config.toml
n_layer = 12
d_model = 192
n_experts = 32
experts_per_token = 1
d_expert = 288
d_shared_expert = 0
activation = "swiglu"
moe_layers = [1, 2, 3, 4, 5, 6, 7, 8, 9, 10, 11]
router_score = "softmax"
normalize_top_k = false
routed_scale = 1.0
balance_loss = 0.00495
balance_bias = false
init_std_router = 0.015
lr_router = 0.00102
vocab_size = 18006
norm = "rmsnorm"
norm_eps = 1e-05
tie_embeddings = false
optimizer = "soap_variant"
lr = 0.00535
beta1 = 0.95
beta2 = 0.98
batch_tokens = 65536
seq_len = 256
train_tokens = 663400000
steps = 10123
dataset = "wikipedia_en"
Below are experts of layer 3 (counted from 0) of a mixture-of-experts language model. Rows are named router (the router's row for the expert) and show model dimensions 0-63. Each number is 128 + 32 x the weight over its row's rms, rounded and kept within 0 to 255.
Before each expert's rows: a language model's description of what the expert responds to; "raises" lists some tokens whose logits its average output raises strongly, later layers aside. This comes from a sample of Wikipedia text that the model never trained on.

# expert 14
Description: Place names, W- starts
raises: "ican", "ane", " there"
router [161 143 154 128 152 162  99  78 101 187 139 128 116 127 144 144 150  98 165 121 151 117 148 124  98 144 135 132 170 105 141 138 170 154 120 156  88 102 153 109 137 129  75 142 100  86 117 181 135 153  86 161 145  81 113 141 141 133  92 103 171  90  89  96]

# expert 30
Description: Relative and complement words
raises: "Personal", "gin", "ana", "ez", " by", "ane"
router [127 144 152 170 145 141 109 167 116  79 162 159 156  83 133 178 166 105 165  74 149 107  69 151 115 155 135 174  83 103 151 193 158 158 103 131 161 109 125 105 149 161 107 142  88 124  92  78 142 174 129 140 121  58 183 144 135 127  99 116  98 108 112  84]

# expert 20
Description: Sentence-initial articles
raises: "ial", "unct", "ane"
router [139 158 122 124 139 131  76  98 131  96 130 179 123  95 143 128 154 197 143 115 145  93 137 178 100 150 186  54 102 117 121 145 156 137 129 148 102 122 141 113 149 140  93 112 138 142 117 154 126 134 159 149 146 106 174 133 171 149 111  76  64 125 108  92]

# expert 9
Description: Numbers and quantifiers
raises: "rain", "aut", " into"
router [152 124 161  73 133 128  79 125  99 117 131 163 171  91 131 163 148 102 127 190 157  98  69  99 109 136 177  73  86 117 117 151 164 159 125 135  94  98 171 176 103 124  96 160 141 113  99  76 139 155 168 159 130  82  96 152 166 117 128  86 153 129 103 162]

# expert 28
Description: Capitalised name beginnings
raises: ".", " passed", " recept"
router [129 149 149 166 148 106  82 121 104 119 156 119 138  86 164 174 171  99 158  96 157  89 151 163 117 130 154 175 119 111 123 111 133 132 117 129 142 118 157 144 157 166  81 148 125 122 113 130 168 166 102 150 148 144  67 158 196 118  93 100 177 118 114 178]

# expert 11
Description: Modifier words, capital starts
raises: " into", " there", "ect", "ane", "ial"
router [119 152 115 161 152 136  54  93 134 206 220 142 131 170 149 161 125  75 138 138 152  78 129 156 123 139 101  62 110 127 145 160 127 148 128 162 129 104 160 171 131 164 123 147 115  99 101 176 130 156 111 106 140 158 113 111 114 141  99 101  77 114  84  65]

# expert 10
Description: Word-initial fragments
raises: "s.", "yl", "ect", "."
router [139 127 135 180 156  99 102  85 140 102 169  85  75  84 120 157 150  99 161  89 148 111 167 105 123 122 114 145  92 111 155 164 110 175 107 132 115 134 141 137 157 140 101 149 120 150  96 177 136 158 157 148 143 184 113 127  73 153 119 102  64  99 118 115]

# expert 13
Description: Sentence-ending periods
raises: "\n", " |", ")", " did", " had", ";"
router [132 140 137  42 133 142  82 173 136 142 142 183 120  92 143 138 146 103 156 118 136 123  87 152  86 142 102 100 181 115 116 142 178 171 129 150  79 114 127 120  95 153  83  87 115  91 137 188 136 157  93 157 134 113  84 145 201 145  94 134 143  96  95 129]

# expert 24
Description: Quantifiers and name middles
raises: " there", " |", " into"
router [157 118 161  80 129 152 112  82 108 184 108 198 178 104 163 142 148 126 157 137 152 106 174  94 121 137 115 127 151 130 137 153 164 163  89 147 155 133 152 159 157 134 102 137 104 110 103 169 167 129  77 160 125  72  96 162  91 125  85  92 194 100 131 167]

# expert 21
Description: Paragraph breaks, sentence-initial names
raises: "===", "==", "an", "ane", "t", " |"
router [117 150 122  85 144 154  68  99  99 111 187  63 127 137 129 147 111  73 115 157 145  84  97 124 121 166  80  89 111 121 134 146 163 139  96 177 113 121 162 237 144 149  61  94 116 118 120 132 133 104  82 136 136  90 172 161 161 156 139 134 166 112  96 130]

# expert 31
Description: Location and agent prepositions
raises: "se.", " there", " into"
router [144 131  57 146 153 137 138  66 121 199 161 166 169  98 166 147 161  91 149 145 146  94 102 156  99 155 126  73 146  97 139 129 152 157 107 163  94 133 117 110 100 123 112  64 113 110 123  93 120 145 149 129 142 124  73 132 120 121  78  63 140 111 102 157]